{
  "n_layer": 8,
  "d_model": 160,
  "n_experts": 128,
  "experts_per_token": 2,
  "d_expert": 96,
  "d_shared_expert": 128,
  "activation": "geglu",
  "moe_layers": [0, 1, 2, 3, 4, 5, 6, 7],
  "router_score": "sigmoid",
  "normalize_top_k": true,
  "routed_scale": 1.0,
  "balance_loss": 0.00166,
  "balance_bias": true,
  "n_groups": 4,
  "groups_per_token": 1,
  "shared_expert_gate": true,
  "init_std_router": 0.0225,
  "lr_router": 0.000861,
  "n_head": 2,
  "n_kv_head": 2,
  "head_dim": 64,
  "vocab_size": 8919,
  "norm": "rmsnorm",
  "norm_place": "pre",
  "norm_eps": 1e-05,
  "positions": "rope",
  "rope_base": 10000.0,
  "rope_fraction": 1.0,
  "qk_norm": false,
  "attn_scale": 0.125,
  "tie_embeddings": false,
  "parallel_block": false,
  "init": "uniform",
  "init_std_qkv": 0.0404,
  "init_std_o": 0.0,
  "init_std_up": 0.0404,
  "init_std_down": 0.0,
  "optimizer": "soap_variant",
  "lr": 0.00549,
  "beta1": 0.95,
  "beta2": 0.99,
  "weight_decay": 0.026,
  "lr_head": 0.0139,
  "grad_clip": 1.0,
  "warmup_steps": 200,
  "schedule": "wsd",
  "decay_fraction": 0.868,
  "decay_shape": "linear",
  "final_lr_fraction": 0.0,
  "batch_tokens": 131072,
  "seq_len": 384,
  "doc_mask": true,
  "z_loss": 1e-05,
  "train_tokens": 575100000,
  "steps": 4388,
  "dataset": "wikipedia_en"
}
Below are experts of layer 5 (counted from 0) of a mixture-of-experts language model. Rows are named router (the router's row for the expert), gate (a neuron's input weights, with its number), up (a neuron's input weights, with its number), down (a neuron's output weights, with its number) and show model dimensions 0-159. Each number is 128 + 32 x the weight over its row's rms, rounded and kept within 0 to 255. Numbers have three digits each.
After each expert's rows: a language model's description of what the expert responds to. This comes from a sample of Wikipedia text that the model never trained on.

# expert 32
router:093111135094117074150166090099121134174060142099188080137161118206127157168077126124206164095116102121137115100099136117090112150143146148121128133140183163103109086168119180123114122104125168095140131166112058206142090111103094165137115163105101101110136083146110141134104085135113195131151059154155196122130156091225090127179082104129082143144106143082144135123133063131099112122109099080092092178124146154147087116125137115105183082139130113129185157131160148154106152141134134
gate0:135133146108148156134138146168142126129097206059067110128142105142129136163112176051148106067132139105154117127116080180149147112118174121177155155124202074097123122108091108136181100096112122145157088133140144182193083093073120101073128169105092073139146046097171109082186085152146092117140107108154104180118121141079163157117143111108107088143134151136118117131161095100162092124181101163151157132164105120173100104123183172160153114172129138074103080180147103113111126131093111
up0:140159126172095141146121146090159153161106109184154104126103157106131116106170124160142128133155166110117165154061131077110125113117117206141103157108058180129146117184198142136142183153108083148137158111170109108077158136142091120141092115157140154124113199147076152158176144101107123146094134149141103138122115230151053071095048105131129117138177121121159085177151155122156114138133150126143076142135124127088154103130171104137143175093130120119194159175122120183126193110187161
down0:102151111152134182204136105119144132096128118135072168143183131191147129103160151139181131106139133103168111123126153094113124114194089176056165115120108161141112122145118170110202121108173165111084175150138164103032083173108117168057077123119184121113152121040113153166106159151129100104144116134150136096136175093166103120096123130137146168134089121126178093142111074146148131094125177061136135165097118148151119162148117112109112164144108180142118123164143068134058132176110119
Description: Space tokens before years, scores, times and distances, mostly right after a table pipe, as in | 10, | 14:00, the 1990s.

# expert 20
router:139106176123097117114173095102111126176130146090130117099129156143158146180068076141132166141116125150151089114139125108137113118151109134082138163128072149128093108119138129192119115083110203153144114135123075146114053088043110158184079131120098063107096119118081140113129117129188110107178101174183143154139141090145107116182100191136109127162147097146104144088130128169139069124134078110105127145156087173144123055165109119126084065120076072063102124148110169137082143104080162
gate4:138105117162094100127121090142148118120120147169166165126199165133130117161120194167187158104172181177123119135133150099118135108104154101080094100125084093078130159114220147128082126110114218106084099115105134144183122112117175180153098138130098138102154120131140166172105113093182112120144150164169153127149108097088052161154118183122093192128091122142095139152155079160104077065107157169221170117125130186159139134159147126093138098127121082112130113144097137114136149141145173
up4:141179155109130107112160164132185045108138138084122069085145165094119218139070124119103138088147139151149125127149102120106170141118163164073124111125157132077195209125168136110138161120144108191072055134117138140124116150115162148085130142119101186101154109142111076118181114152127133129128121135160154129177088112123100160099138171119141178166117118164095080151130107130156051083126108180204123145119128128150095080129117177134095126171119114102104182167185130167109125099160162
down4:120154126121126191154169068127126219126129115123141041087085156113140147122132085119087101068118101159178124137116112120142185133115136173139130167103112135126100183173178128095098109118104112167085181170146132160173094150139114134115135127154118091144184158166134145158090155136173105132166171086152071183132119097156198150154184171091125172135097157108125127120096207084162098127164098183135153145136109157036131129095119158069143114123154133132114145104159124096102166164120099
Description: Word-internal pieces of common and scientific words, such as ell in excellence, ic in communicates, ult in simultaneous.

# expert 8
router:093159133117111142114154119134098155166081142128148116108151087157142174153108154130145128111136098087122136174132152105127139163189101092101117121168116152169068137161141162159104082097168099175180130116173126198097061062144081165088089150127072107143118072195117139086049124123118149118124117187157188148128158103179062109152089180105140128149095125104140124146149109172089097114139099118063103137112141167178075079153101057160117125127078122134126148107095157122130169147097183
gate0:095059135113133164130104120138179110093115108157120106116074131178076124089116099162126049150130107134122129111205140108097088084091139149143179126112132140184143107092149109158149109080086142101114211117124113148114079089120124142100126107154137136051084071132100127113128120118109122111049146123137124151174094053192091122158149175105137131149116182131098097135144196112115108123142184130120142095147123177183133140107150091141175116095170110118173146053133113163121144037136118
up0:104155130117182098142164101198070150145146179119138144183155117106153174139127148143128161128131169129125112122129124164094168148121106117102118105179117078061109115149102145055090148160141105126125105134112141102146196159098109074160164099126144116173130185096130184137166153155156141147200138097085110136041137152102134093138113124141136151159149120136173140130168112101150132084216115130195140149089144090047144173130110117098070179171118119069123098198135142079127096162117139
down0:118099177092110094173112136079158107104104084162139109082107085134102106134141184142155227123101125131120090123141194130167158179177138135145171145114119130113097124077131105156177135096152139069162079138101161137132057117057130075086169111110142142147118179090165144140101170130089121172176107125115113081122111101083112125065117113073118117163129098135120095124120144095170090144179115064147067155112099158116109166082099144126080161107123112155178107115145087162131182138114063
Description: Was, is, been, be and adverbs like later, also, originally, historically after a subject, before participles such as built, released.

# expert 40
router:093155091111114149043184093152069109157121178132175101099116100207175152144108131113136170089094113128146118163104170132116065145208120106105105139170121099128093093170123128149135101136149161125135072128125122205082110128128118141171089129111057123112127089121104101103089192121061133142116061211129148138146188114138113152129096142122124143160077180150140121148177106164145071134071098090084093150122089151155105066148130098110119119149109115124165149135145153151121152131092168
gate5:146120090098144132113106180081088155137109125146151137093102125148111073160126079115205094111162112140172109143084097036139101104162157115049173136137112126155123144161142107134157162093157104147127069082131089124088114132167142089184127099181093200173130114157083153039126133135094099074078104141133138153126143152116100161185156143126180106161112115158138187120130114124180073181085136130132131149176122143146145146152148110119115136127159088185137107151119123184129066126188162
up5:075123166160124184113117094211224132113097167170117103105145162178132133142090161110044150186094130133124110161150066166155154132105085152154081103095129142148139124116104114092051094154126084110117190191116147141142107101103101115098104163114115087088146166061137132139123111113202158114112166140088128113148124120134142104109121138112100132137090095108135087116105169134095165100202146140127147131093093064127160090170131155129096116146111175080104131095144143173110175088130181
down5:136184065116123167117182141117111115171140148128108127126130136180154214151136146154183148083084152118178130175162112122163129116155133125181160186162120117163158169139132129079092151114085116132128190083153150144141068161114168058108107113161212106139158120180120114118114127158122169140101181081100170109091088090126116138167090109135139123092150103147159174122164112108118110111116176106207131112174120117149121125169135118119127086127135217160124122103086121153098202090108188
Description: Commas, "and", "but", "which", closing parentheses and sentence-initial "It" that start or join a new clause in prose.

# expert 62
router:111126141097090138091125129143112093167111162098183098166102124174163166114140112140139129109096103125184142115108136093081102144146148139138160139188131132127074100138161170152103120137182155124141166138154097190081077038108114155127157180087125114145126081140094114092141141102145182135145059145184125122108136076126048128166104174122087179170063076124160128186189116146135051134099090069092101121167127136157104090143124112117102077128120113082142144106120183140149166178118160
gate0:154084122104159157108109099171100125142116107115089115159157172144156159147127082111105153102071114095174133138104119145106125086149105111092162120077079167163143143093153076131162139126137124165145187161140068133125140087099101168150094156120190154106130131110108165064148107105160124046113201131173134146093166168106120088128119096126100188174109065143209120115128078125207078143146157131145125130158084122176127114109211100124087066187135134099133139108065109121125102134158124
up0:144102141145193139075166164198101133122109093135124120168147167109177105130138101122151180154104105106148155154097169171136092114134128109115140121130118156146134157115181061148144150130147165137165189119142081101107121143139152158121108085126218158154085111126084159076141114094114117083097152128161156088105130163116047150118087130132136202156116108177196149132080105161157151100113147150157106097152092152137076065118181128185070120201085150115176158131104128093162105071152119
down0:120069098094102091139155160161114129093115164101115100076131176107141141177161202104123154133146112157143124092126078112099183140153105156185119119101094142189097101174096086100128097178078094171115080140081104110142117111168102084158076128164156155159181150137162140132120137062127128094169113118159153159135154103177120135146139140105099101069075171159137066143112123182136122074207129157115104120190129153157129138173152101077097172139111156114148082134140105184110172104067127
Description: Pipe separators in wiki tables, especially right after a date or number in fight records, results and climate tables.

# expert 47
router:140140096138091176123139113070116107128079127126143110146195132130175195163082100126183155145152172121133077171091146156079106181167184128082062141196106162117121115132132172172116098112113135139145130182132097132121052093064104182126110137140080093105148066132143116078162126125184169081124091165137156099110191100176108126162118158107156145139088110139143155113141137175138145192138023077139149149144124147132067130143133147149112106153096126081134171131148101135144136135116132
gate4:111110103129102151123193124040104151106201167091074146118143120152077171156102129146161096165114123129119145153086160162167185098178117143060095099072118137132055095102089118148094119098169105116144153083151140135145108101091120132144130136166092109115100079126123170123162106130138065135150120172125101116109126106151111080097147106119128088114143093134154119143130132150155136143175097087161139163153131114189082124068137063138032097138109076145101177104197149133088161171186150
up4:110132133108082125149125176114124113120066091138150119120152163139178145104177101079102134178135089142151118130118123126101076216159119121078095150118132171072173122139139099099161086161044119059168151139085130089102138152138092104107103168099081114173103119107106085160151074107148118137203165106116181132114196167120136148147088159143157087078095134088145128086118118117141163140083163207144141076154175115203160144136112120135172161108179157150171120116117117177119130130104134
down4:092161136130099112110106079145153123119106139120127134098183135137107150172080175134090087141154117132114147150131215115117122124161094101145140151176136183153117165213092095145135129165123115134108153138111141159144166123145069132132171119184118121137111115125176159092122057144119131105134148194080097108104154135144130103154134132110075152201173119134074137136142187100138123050096114122080162143097088134142107160128159133255109094185126063122136109146126097156161060143087112
Description: Early pieces inside proper names and rare words after a capital letter, such as Lab-our, Neb-ula, Dund-ee, and first names like Josh, Frances.

# expert 61
router:119089102119152132118118074135141082140103129101175081132168100163169150178144140097154146097059145142171095072115163103141138152135165143127121170135083151129089075142154129147082122049104119126094126089169040166107078134119061152158101131144113124084127122147114103080068113146085158164128123149111135179101149087174079097163093153073149173141116151106140206160121134191103139131142064080116092158130110146148123083130072091173170098121111114119160102133122194148129185113144147
gate0:133080120127153116123122082146127236169130139121163149137166155116116161153138101116134113083096111119215147060124159142099100146061169118183150118152153134129126179112128177158082088087084132112068075156182104146099111165135109138090108115184135099105136143184123138137133152086113117088110167122137132189084131130110066106118064158115108168117122105173097114163112103142146067165182103148120103144202089145210126104150110162119170103131196089090102131155147134138118145115114126
up0:067138194138117182153111158076154089094162136095093100133122125113093135125155175157151098184153095129096068203103114111083144126166130179099138108062141100152142126172133064082154153191094129147165166059089087159149145085144112167132137114147102192114113114123142117129145146131150157144112114122170088087123129095111148171170141138101165124125109134078094131135094184119109211125098087131123133078092127136051200103168133085120112127182137144172158081106138119097153129108162145
down0:181164163097148136135128147135076118154163134103146112137074128154148152116108109103141129131168078091160136160054129128115116058152113131105114134120229119084078135107115146164114108142156110145191144182153119111116046085147135090095101203104186149114120187149112107083151109168126101096204153078160121123084158127168131169141159135110146153158123160153158135087125112079120134105138171114166117134080199167105119157105110089176123089091153103159125148108120057144177093109105171
Description: Opening consonant pieces of lowercase ordinary words, such as s(ending), d(awn), d(inner), sh(ave), fl, cl, th.

# expert 58
router:078076097095116131086152110111120075180131174141183116121154112173143155160118116118135193109078133131128118102140170117120110133140134114074071182130131137135138108145158162159130087117161148135146116150133094161109095073108115151145098172094105127119141111170097124108109151110104196105161025184198180102085174137156092147158102149118103211114090137119117136141166129158103066167068119049060130122116137126192110087105105101147087109176096110140152167119091138117087160115146145
gate0:087096128179101155118142122131158126113125083115150133136145097121121117144137059064139123117117127120119175136128116131136134099151126101106114125100127124133129130126175169146058146118198132092067159096105107168119169126155122114123064087117125121174114145160145061015098114130110135029164074147104219180137111130160065127119110098157082156125128106022182105178133141115135097141153150088139153127141107064168151085095141138174143120130130121081143125131134084133148148103176120
up0:116157106135162123132097116148119124138096129164117154153132118120193084066070146120114147059099141082164101132175101089098122088132140172171120144177151153117087113099111101183100092134086137163173064101118190108197098165118120135122166194123143128142183078110199170174159135104186122169138140146140095081136155095077164084115139119115184154128085072152065102100098075138136118120088142132088135120148133185098132159178152057097076129118124123158135104124126100165085139125106137
down0:136082079168169158121174118137165169124148172115061107111103065164166126076098164127079107077112115109157161163162092183125143165163135107157106147107105075167135121091115151128155125128101078137070079176122110068144165112132173117167110190124122118123125163098137131135081182105163135078135131131102130147154128110091125116046099159138122096108128165145128114144142120122078162092120158097150110105152122131094101147073140125144182114121093200132065162120062071099095117201127061
Description: Pipes, commas, semicolons and dashes separating entries in filmography tables, taxon lists and scores, such as Gibby Fiske | or Brauer, 1893.

# expert 19
router:110072140090108098141133146100104140160065151119167089110134135179149153130068091135134162124079131121162117105132144115106122140156154114099082159162110163156113082159148138121126115087182157140113141111112116162119106062139133175192107119139096100074123095203089125170125142140124138124196126132129174177068155089116143103158089148093102172123121096125136155147179146199095133102057103072083090107122162118192069075123100066166147060127076109125146160118132150132166158151064158
gate0:154128130144118184122074101116124165100145163124142104154145101133170129143128116139115112119088122087094161081109113109140122124188071161046099159139147196089085143189136157099161138083118091134078182082074096152100120129149124127127127130112134116100098164139133108106191159065089121099179095126143179178114081121178156088120158143152106104097125073172163109140137116170087100178062126112145142183141119131161117138056085107125153048152077187138100156153112121148105173088142092
up0:151098142151115101109171129147155128168079144121182172136165141135120149097112107124139154192163172136166086154185107199075141173103119183161212131137099101159130159134127130162075108136160147124177115159128203077202129095151150162108071137170129108134162166100152153118147103126104115120080134161126101128123153106163130088137139110139153042157154138184157104125137133082093083113159156161086088109117100073125130144123158108185150168109169124045137075120164094163123077130137146
down0:155164142121148106179144126087075125144119137088173136094125118111119126101154092137127116083093080110135160099160164196142119151155106082128146128102101148181129102038155134190078088140169092190112129122139151130152175088109079109164119148152104097159081143123135089104149117161149134111119134150139198104134219120097087193177150111126121115185095153156141131061156156135156056130106116143152116095150122143146155117061064120128133153113139116156121210138130165058098084094100139
Description: Digits and number words giving counts, scores, years and table figures, such as two-month loan, five appearances, 1–0.

# expert 53
router:097132110059137124106137122121120149197099173121150084082158087163150144183092131123125188139127132099116100138145121119109139153178091137058066127167127156161053108097129135150137105087144121136153092119163108175062107108132123159099065152094080124168137097169131088134099108106140130128133126152201143118160130084109051108149104176125092147149097113115149100114160083156165154164092103103093155147120133135203084114133080062180129070141125099130100153115125155136078135176091209
gate0:094127131139158156156158182113111160162098118120127172147136129077170090134103160144177132119059109110219127141138089137133111142117126129129115154188062154165156153149163104188135191127108114118125114191148127072118113126163150113105186145110108137079209121090144085114108194121108074075131177149159240120111158085064110163131125098128126142086140133115159111139105077159139168147090097151151136144108104180135151115196118130134117078104153122123161120113113109088156133145058121
up0:117108145134128102170143185108106126202130103112141164132121132125159099125109172083099138142083128149191166129108138151160155164101074101126108166176083166141064101118112170175109164099139145130127065184177141113127117167125169174143178104108092097098187126115161060133080125152129094116160196204133185131114129121119119137141113082120156161101095153159136093185148115159181133144111102187138123136119166129136162143155157180202172123131148121082175132072136084081165188146125123
down0:127162165175113187117133111117144098107168101139095081115156150114132137122074118135063132087134165083079133121153139141142101036125084126096128120104174126110153062129125131147082070127147146145156169111070092121125130154133163109144151143136192196151087162100166123103167134127143100159193137093131119075135237116139121079077123121154140131138131091151101146103164141127113089097097072170100158158177100169072145177151160156132169164089076163150058115119150165136110144120110124
Description: Linking verbs after a subject, such as is, was, are, became, remain, plus word-initial n in net, nod, nice, nails.

# expert 17
router:120129077077158167115144103157066110149133133080148093125131105175148148160093125104133182144095133126114115146161156117103089118255092147125048176142158131147109126104148156173160114064153140135112108062147071130124093062110114145123093105096040108106108080157122078106075121096101136081152111121126206120128139089135124110166129130127097175191144131141152168139147114180123123132131091064070107110129119145161132085124050070154103109132115113134131129131121153123119132113110178
gate0:126115111096147167128129170149099163158103225123167103119142194143119117113105157158139143139044101200136135131087097156138115144094076146088152116145139174131155136167129157097158048123109154091172076088089097205104111061105130118119123140108110128114139111088064072065129124122106123058134121117129123132147084131105086136129136141141170081137135105098171163098151126075059071084144163131098117135159126100106085152129147033122133097145110123090113112139144110111084073136128143
up0:122145164098120124110138100166145159126115125144126109102087013124128146122185105100073124191191163063155109126084133126090118099163182132133139105124093099175111083092138117127099139134118123129119152160129146062177109169098138127172105118162125160144090165139156192149169101153159175202112132094108144120127150125187119098112079134112028127146158105139101100121115153199188121152148141147146170112077126170137115111112132230111100123127151113151086123078153135120114132127132069
down0:103166173119065141126070122150093116144085181103081100176174149181038048150191126137158163077151111141171063115154147154123078105145121110169152134128151173113158122061100132152134127110068131104122132191130123108084146166154189125154168135134122150056075152143102156153100161094198151090159140122121169089084181140125139120087138117152135130096172103154115114138177127127152132145122093072081168130104084153141131149129146087109112162133155164171153114114093122110171129123160112
Description: Auxiliaries, modals and main verbs right after a subject pronoun in narrative or quoted speech, such as was, could, did, went, can.

# expert 63
router:116090144139130134119113071094078089123079166136124124154153149138132142142064109106123099126120137078168122130120135104078127177167118069070096183169114148163066122158126177106140079095162145097120136177141102141127102063139101106168138127115069134131142087180115126092152107109090199116200071150176146148089123103181092117171110138148110152189095136166140145198181127184105124134140050107100103141115140104143141128107104056145117091127095071147172132085105102106150156131099179
gate4:132142055114113124228098048085104131189142088108182110131118148106057145151139099120105125079155111086144135131111114079099191142141149112125097096128125135158123180166095116083126142124105149083081103153148112155160100146113090156130130132139098115139145121115103159191162049167150126101137128118189151156152094092163077062115078117108079111163089080117136104132140095119143087117117102084212118155126129164178208128116128119147134127141091083150148133117118086165120183147154159
up4:147179041106092161135110120119095123138199156131164124152141091106100107124152080168148120173135133103162127102167083107178097154158090162139117167151148147107168100148103108140104144144039074199135176101124163091111141196114105097110126108076173096098141133118073119110164095094122077133078112101178106086086170153083076111094184194114101091117134128138085137071106097170073131093114101136120206158164142102124113169087123119105135092134114111138157125098098130142107152159136132
down4:091157141092099134152155093122168150155132071158173156175078110145130120163140119142112158130123109180175126196146076128121151069155125141123127130130150085156089135163088147032081121122145180140145178132145147179093068094077129157106089093102139130062166145144100095108115107086172128093081109115112154129113173137120042120142082130158110098089134123169153124168114154165120181203158150136088184145122121155130169095145120097147160108156157163106113129122172100138173188184086110
Description: The and adjectives before competition names in sports text, such as World Cup, Men's, Women's, UEFA, Olympic, Billboard.

# expert 48
router:129108096097100077110145094132089128136130155164173102101149145189139176142111153086191132121103092066113134121144135112101091133182148113140099168176143132139137138146154118148128121144166124128175098087142113120083011082138109184135131147098117085135097104159063107052123149167140141092125093130127194143110123078146088089131072137142115147118070130130104166116126113165106112139100100092079103138121135123192089073157131104166139101137006132151137094117073119143151107167085156
gate0:080170121180119146208148117167178117128077119133151105110157159173122114146119102137067080138096176115117088126121158152125143094187130175115092094166114145140178172141142119101148141115117167141147096102125097131144075082184155167121146105093136087123138187159106057100163158123139109081134148144075157175129151110113153122133110139131153120109086140131156070125121104143113157138171089110031149092113165187062135115117125142142205064116141133107143112205108172189121102148106080
up0:153093165094111120159197115084122105146106103083096165136140103103160120155112191094169074134111163107147117157084075105097118120134125097172189153147119125136182127090158126115102148152167122151120140120131187176162110206169154158137099127184190123156159150108125160113172154133148144154152058127100102065126127081129135124144113127123079109062148140080095077119147176167128122150115164152110156113112169121134207168140130140112116080155120133072169074139160107202125074098156066
down0:158115103122114138084105160176061154115139140097120107158103116103131120080111141104086115125154182111177053147085175216157103110118111188078123170106138131093144112167115146154146126133114199129095161172106102164149165109155198139129119147151154124092115080105121085119137128118066111178146089110185087102116163103162105147145090126120109098188105118130096161140135055092130126145143112145043156148131080146117158161108121163107088113160106087137053081168194109080138142116123157
Description: Participles and predicate words after was, is, were, been, such as died, known, buried, hosted, noted, composed, mostly in biographies.

# expert 21
router:098099100126100112128131139092078062112103123104108080139123167166125177125111118113177108159100160058126084084136141136096112156188143126112085157185123122152096099172129131166137084084167156114148135139166127156086126057072038141162115138114126098098114114194077104095164108169141178114161092150141122113126113126150115107141055137134079166161091072139152134163127143109084091124126078088093119105101132099150128133122117114220146125123096091107185159089094178148146200108092140
gate0:064086142203104082118124151151082052125078117109173111046120129150112130161186189161131152131132102084096115139101131110093117129093112147026142118147184107136125117112146097115116106130114125151117089117090168071118124145122108128139096145147124114125131081114107093132100091148156055119158090139152083115163139171086120046164106136098112146140107097137116092094115184139120134080151071095172168117137097140108127092168105139135074167099082137059170152130076099131101135186144094
up0:065126163151122078130153121141087109141103116073138096096133121171113105125140117137114161079085110157137114073141108160085105154086097169043141147169128094103167114184163095140114106091157119178078134066136177061076152129141148126163128174186111062154091118155121160131093070154133115090105116158177103172143163140112097087146068124084104160139122089110120079106104160144118194125124049110123167127079130105153163095146128149137133132122103083133139141158086121116053098176131084
down0:147145151112127132145145108176088112095151146174147063122130108118121121134146130154120132123098142126097130128153160131123118156191083108140103083118058096142053171156103204138101137153130114161083160179094089125093167096150142147057093049121059156116162132133105103179158099128135149176155070087089116104198125127158087099138119123109181124109195117143120163125113071071144183111118112143147158130094117110094176123091119151128056123156126162162055135145087158154121180101169106
Description: The and adjectives following a determiner, such as main, great, original, early, new, or word pieces completing them like c-old, v-ast.

# expert 46
router:111121109116115115077128106114075081122114180117177111154117101179159114156072127089113133175110152120125112123127156170114099116163125126108051160139108110106108106124122141160125080118177151125133113134172089127093131095133116177148076146121123115094141102204067119108110136118114199138151084136141139147107141098130064091188130100121092210145103173175119135143225138171167075156100063064074120128110139099157097086157136085168158067174090104119141137134092192140147159105126150
gate0:139154074124174075138191134114141147107144138129071156190149128140166117174134154178150095154100135129093154105056077129095122188089143156168097231174170152114106122092094149127041151103083136131114157137128085074140112127103087146118105146075101130185087124149141063151148142164117135098083103151125088113087124078147095120149155181115136126175134165146138125120147158111150145151110061139100099164137120103125139089171177101163178106128156116148096147137128132117140183152193078
up0:133121143120150125085097187129112097155180152138190113064093108098100136194156129090127118119092084137135087148148146181136125138092114149111132171078141158071145128103137123157181185143181156140104187115110082133092109146183133119130090179138109145110061099146164187146147132137125100148080099089173122140117207132132177146074142144145155160173126072161124131136066165174116124113109119079064132146122102141150126104106136217138102092120071123198140169146154131151186098123110115
down0:127126131121135127066131119124165167101142127200120129069153089085078142133174121135129094162198109202108146122166112136102105105027095171130161137163111155158176119085154099099136057098088113092122110109118184180115108173173136113112132130156164131140149122145146158082162185110146125113162115088152111115112112172132134192047166105187131102139138088117120167107122137153196189070098134129136102110143087062157170112130137153149105123139148162167118087117107129121072098109089137
Description: Table pipes, closing parentheses after country codes and semicolons separating results in sports tables, like (GBR) | or W; W.

# expert 1
router:119155121105100139089150105150097100155107172084177113153130120150159122130096093076127166109112139112173113072125153131097117131145125124105114149134115165159089132103121192183094092101163168181138160140157108141096081033122102155149093160110135110100143111177083090055112118120124185100120092119152155132101155072111075134176137154108059191154104100148144140187207131119160026144087093086083115110165146115151097083134133103158160087140109116108126160126137138081131189121133167
gate4:172175102150164121191129121150102210109139126062148147164133142150148149152169089140067136150162088171109106131153158130108121163117131100094165078122074137120110120129103108094133131134193109141141117164121099156103109117137173190163140155126137077116135115160170098138112119163136208128113139165188133164117137146085141146221129182079088102122086085103114141170191110132111102173105110133127081134163092112083087149096124173154081104119153136101051164129204091114170154144102097
up4:066191116113095134158093115168111127091150150122147154099155149139171093138190189164100133133097066092134111112161152086180103157120160090091149104124125065128118196148077137136175138118163129125128149109159122185127123110151136195169127107141133130129110147079187110139070131109167148126159135159129149140143116109072147085139138163083062225147175105115095176094133124152111104135112142154109113081190076147087109105110165119142089105095098086182081112138147056111106075126117096
down4:167121140173184156150140129148142161148144121089142091143078120146106131080158123167096141120135114185145134076124111120145138076137073145083171169132125141207142061106156124120130151170131122125107125090170085140119138164126069145181143141157206150150079074134105090172094143099185177122107175139095135163149114129124112166197144143158128121136118064173131133128133107096152146064111119174126042147165091118157077138104169105127125132145141222083155083146137088092151175154104132
Description: Pipe characters between cells in markdown tables of sports results, statistics and rankings, plus some semicolons and colons.

# expert 52
router:108102096129125142098181084117100062149122186108176105110141082128101167118090099068112189153083163116170102096131146111127123172157108182129080123156143165171134174159124143139129144085173143122146158131158101144082101078128131159101112144099017158116171126154092155158127106165127153154138060159175160092083151136195123123165094128126094165166093114133117190140212103184114095122132104114159120149155080085145089076136105096158147086175121112119132131118154132160136183150138099
gate4:119124165097080064129142170144093118065088135153154070088173117145120128146112155082128139068178139049147092105114148135176142077136112170108177147132115160124151161129115215151127155072148135160147155103093145143175140123094144129088133140107164171113146137155215094192116101135080142144149126152176132161139103092129113125060030112165110169152155103132138129062096198170130154117119180147134116141119143193118160150148076090146153118146089104150108150094154142109121133129130137
up4:118050132170160107136126118109188158138046184122070130092056146140127133093091156077077170130161135161159128110136118099131141166116072171116147102134117127143187101107164140117086145125145190154111082181141159140110080140070182103154123149120135148150158136162169142158111159164087075173141073132139130127123142096129092093092138125174136208134139102085143128147129119104137140140116117146059128086139184124112139136112141105134192010129158076152132130104130141171112153124100103
down4:107116159121111140174184189103126082169100135089145106191168140142141110133148159120073156132116121034143089099102140137141157116116115054127084105138119090141134152172078105073137142124079136125103086135134153089156135152142163136089128185157118176076167090164135142204102177155156077162124105105105159182150199107102064096067178115116142144157112064123081101117178137102141130119146149107165117132184104064065164144128129098109147129122148082168131130136145163138122123119174121
Description: Colons after field labels, "by" after passives, heading markers and blank lines in infoboxes and tables: Television:, Total:, joined by.

# expert 0
router:080060141109056157120164097112092090140119188128133113164123117155169162117133079084165167127116110134155113122120179084094124130153117169144139135111110143160091117163177124126157108105198123125090159141157056164058103121132099116119069151145101140136156105162122110116150109142143210145144054153170116061066156117133108121162121136184090182158078086109130159149152100161153118188125106105084123118114076119154098114121103063120118135142101126111094169105072159170141208131148155
gate4:095177138136102108144088100140090131115145150145117101152145104089153164134165111154125102135133123111195129176169202114071139051187118142124097114080140178112197120098110082144096153167131134141092206130132061185123066097145148124135113149151068102119100180117136083132174154112212156122165089126081098132061115098177141104122105097176070135100117129100116152144165116095124127174108091111106173146076142141183181145135121116133094145087100077126157146091138104112123133114164108
up4:152110192140138143094120047096127150158120112146117189131159119124144091116091139130181135134178138118165151176158125168131151159187094132121130113165143173157188067088143079164119192155132101091106232148138075171167120105145145133117105149150115121061089149114121091102054111128174179137124064136065112132116157084128158095143119080162134094099139084117115135137136119153069078151214082101073145108119131109119174099119135122101092151128103154129118098139100097130171129138162134
down4:103146173156216120157149180127137087110094176099133093118179116098210098078182160150090123133156150126149071097150144141144117138133079135100102157133157106117098117147132096172106132174123097189135052166144122102114088139093199108123110131045104129103090106050104125103122188151149083129144100158109126123181120181126110128104154174159075144121119128145127063113125128161108158130109095181150149093178153163136098129155103128111150102105134155202155113101096067080139118132129158
Description: Colons, list dashes and pipes after field names in infobox and taxobox lists, such as Country: or Kingdom:, plus See also.

# expert 44
router:084112117084093101120148070118083079108084161092118122148107136189209168131098128145195149114097139116159086114158171126078088173163132158096129142178129170125110093165141169173098097075168141112143124143142117138115130083115029160158117137151100128102116090157076135103095118155134156120143100144154129099125131124185065141127051142113083146144065088085143133171163110124142060132105082113094138137126116116172088068130122083173152102168115131061154141112104142105118151112084166
gate0:133119105121099096183130095087077162133141123069129109179122077155137137086128113073114161093095102168125102126160107115154103066156133130147165080118174098137142147109134126180094130122086127189158125124125173095123142172097087165160189108139110137105127081087111113146069092099131100111163110161182128121191101118151158128121162136106162146146074090056127076096188126141188115141162065108113152128110092086131075114201131181095100123121068162094121104193086122134192119110108111
up0:118166176147165171102092147169166066145111090160122155091151148130125125155099126187136111140155149091105107154115128113036114171154114136121110161126091117162108123146121126077130103113129183048109161105137104158121102080185158084082125172147152115130110144163135130134137135137130131136083135081102140132061158118082066127134141089133090076140187160192132151164088171121081167156131161122147122148140119164123161120047128051146189131102184091151122171064166128131068124175143130
down0:155129173181145135120115105102136127176106173155107123141096124108186129164139121102176148131137147119122108146084202118140090114162152145062126167177116117114155143084154153124104123174174114190127114118089120177098155197193170060134133104066091116118141137087130043137125091170144130070097110109177166134160130131074101140106147080136103141160105105131129194156132109117106132119196071096149100094115187155124174115156042140110131110141127104134117092094159101112103079073088110
Description: The word the, chiefly after prepositions like of, in, at, on, before place names and nouns, as in the Colorado River.